python train.py --d_shared_expert=0 --hidden_act="squared_relu" --moe_layers=[0, 1, 2, 3, 4, 5, 6, 7, 8, 9, 10, 11, 12, 13] --router_score="softmax" --balance_loss=0.0185 --init_std_router=0.0153 --lr_router=0.000413 --norm_eps=1e-05 --beta1=0.95 --max_seq_len=1536 --dataset="wikipedia_en"
Below are experts of layer 6 (counted from 0) of a mixture-of-experts language model. Rows are named router (the router's row for the expert), up (a neuron's input weights, with its number) and show model dimensions 0-79. Each number is 128 + 32 x the weight over its row's rms, rounded and kept within 0 to 255. Numbers have three digits each.
Before each expert's rows: "mostly gets" lists some tokens that are sent to it at least half of the time; "comes after" lists some tokens at least twice as common just before its tokens as in all text. This comes from a sample of Wikipedia text that the model never trained on. Tokens count by the router's weight.

# expert 108
mostly gets: " still", " further", "|---|---|---|---", " Pas", " Not", " earned"
comes after: " R", " |", " A", " with", "R", " r"
router:134159178133106138150092141123131118163112094178105126098094127068148077118079133096144147129119105165097117127138114195166121087102158117120152122111111177155221098132116076128128151133076144161140116099168113152107042165129172086132060125
up0:114194159153050152154125099129201084157136157151115155106153141140176126117125138182115175078163087124136195092073130103173086128168094114138164068037173153158103073181108091080166201099172168142165163129111170070134119102153156150112106085
up1:165155137075096182143135144140130159150117105125118175165164117150170150066077181096148119078106129139123142075131114115054107091112061133188114078152150173137134151131142113125111205160119136182102125118073158134145106137118178150178135140
up2:102124094172167098156135135139173146123143133114091143087151175028121174167076101107108090125100137093141146142124076122113124167142157181098174143161112163149134162102128084140131167226134153117143147110182118141094120110149126068166121111
up3:099097150129166127138120115160169166123088126109170110127147094154140160125133116127150198110160124132114118133102144108149121152098124150120124143131083113165150162144162119172101109178109119143146161139072131138108089149140133158155179143

# expert 64
mostly gets: " sound", " dis", " self", " love", " reb", " Position"
comes after: "\n", " the", ")\n", " of", " to", " a"
router:119144097153092089168110150128087115098076156164096143120108146152146116104104120112152098190154156137137168116126176184156126116083124225161144103145122161106143173131165120114166084134150089131128166136097055128141155103165146132075098137
up0:172142163099129164108143137124130120131062156086156150123176139077181095165141120093178156106095112134157121091103186154138080117146129123110114150116115186136040120193110119135174125074069142169177136159149083130132166175140145142141101133
up1:138141140050154133092181083107101108146134139136110146151167107151117100141128159084165103113143130144152125104155123102147134114162179200203130101127152186098120113245134112135109138141101207185119124147141094101140125145122128165160096166
up2:142154136133145117207199087151113135140118085134164085085166150127132136070234100084140122143130076083133139146139128163109135098105088127140212107140141111130119187091144142108136136095125112161095162146052163103097124131138151151063065109
up3:182116145152168144140097168140162109121177139155136141118156172128105165136123167190157106169153158147115162132189129118176084061114051164104101148180172140068146149112133162103068164144147077098141157108153102118109132139158131151092172079

# expert 74
mostly gets: " Apps", " Moham", " parents", " te", " mother", " father"
comes after: " |", " ", " T", " t", ";", "0"
router:109089128118134095127150030158111097144124105167196077158113165160134133153165135150153101116099160134131115098080085141086129099120111106125087077117053076129153156135127142107174102118172146085108143147127096145116077174090167079171108076
up0:167121106132115135073143091094142160112087118091204148061153172109155107117118103122100155059096130174046135148160183211113163096158081179112160136159163107050157141112120135149117126101107125123111148132068191144162153092133084111151110150
up1:161143139096140155147156085189129188181112105164122170113150130100140141121112124107123185057103114091123145111142128147120114175135135045147155116172165074096095189195116161132137158101133078102124163207112114132114188126154131083175173080
up2:143103165103064167161162110136139173115187089157210155095159129141112175200158085142140170104123086119116143159155085216117097065113123128138147092079132117139121110147132048140134102171112150133150170119144196163171115158167088211175134132
up3:145099131136158132122100163130105157130147121142166126139155101127175156135165119140093106089163104160039134120029165119123077150162169167142097115166151096128131148090156096122152103215112185122081147108150106102151095085169156152101127090

# expert 77
mostly gets: " Succeeded", " Synonyms", " executive", " Website", " ren", " Animalia"
comes after: "\n", " |\n", " and", "-", ")\n", " N"
router:136126101088098098154062090149081101125125114121074072148109186108171134137154128101132150152098106138127149158140117153118130093069134115104127162191057079133142194108154135076135117091112156076146075154132100143171067096137152117060092115
up0:107079096129117116129092178142141144154105162131190147155168156147138086085103071184195101129105124136236135107167109090132095156118066135106160122181084059154096124131109121117109113196126163160110142129074089146129102149091136110156174108
up1:104163120145116124140153129182159194111160163107101120135141098133093137156146112108133143099082073127155166143166065130152115149114131193113157110137136179117101134155155131171141149141173150154135109101134184134183071124125142178124127096
up2:119181126152132151103134103112169162131100182137100152170112095148083072099102128110136118076170084184113173131111104126153168101153115091138084071117135166142121064160097118152126084093095146169128114142075115119142145079070114185135159138
up3:110107160083158150153131168161112194113156174148104162167163149106108143090100134114147170111100079119152078124132181133104202116128136190176067105109127111125118127074163218107137102136133117104106096141154116120159136120120139104177134132

# expert 66
mostly gets: " New", " North", " South", " West", " York", " Angeles"
comes after: " |", " New", " North", " Z", " Los", " /"
router:134175144112121114101092063132134094106115133111163161141109121112122057164188092160108141162127099127109165090114140161139093121120183146083171118056119133082140138118111112129168139106129116139084083130174117162147051134109201112175122120
up0:166117133157103108112123119145236138139073179130158135115140157124169105116141112204101126107127120130114148185122114162107118140148106115183097176087176073093117030095098138168136091156099068189134093125159134169150109142205132107145137086
up1:167116147166137109155098094185158153089141081155119129131153111126175132163113187135114105171083107134160152110109144113140129093087152163105118118191101124166139100096122138141108177189155122128098149115170134096182165149148109166148203128
up2:137111134108139116093150155230110103118137144094123191100171166153175182115149141168121049113125147131114108071208120185172142198098050167110130079092165134137081165155109113105142137086131128175097104133116059099078108113148146124123116119
up3:105087154127171147152095128128151155170137110163080091089190100127132131143129180174139151110111089163150139110184141137189070060133128163164099181101171116084121136150115099106111109107181101089091083157078134116113145142040107130135150124

# expert 68
mostly gets: " MF", "ymn", " Website", " UTC", "DST", " GK"
comes after: " M", " |\n", "M", " H", " G", ","
router:137124148083142098127119137125095084095148109142099108129105138078162161139158122063135144092150105190160174104133141133215136111116160155110120171110023142196119143090111079152163130122090125048118085145147124146098103190162152133112078185
up0:113163121163159150127109141156095156102151148133108148115167116138079166116142135114148099149123133169146145113110103129090082151174184137153105151093154086192173104115131165135151084112073191092102119149109173155105111143140133172095151115
up1:158111121133166096059134117123147167105097082208123118197150082121115174147169082129132163118137134155158101072117135102191161120145126115092133158234096136153165141068106110140132120102095074114201116087182115081132129150161138119132142138
up2:117072110119125137134145196120098168091121127097149097068160154069119143126132070105153112105115061060165125068065130103108133141086113123059103133105140105113136161147143117109131119160120143080129111131100127157124138155156104130121109117
up3:198171132165159123035118129151120172122206148190165092145160121133125140173175132154133233194138138108118125105168120108087146130141095143121168107143191194117115080149126150105112097135160114133105104084067134131109107087140127188179144161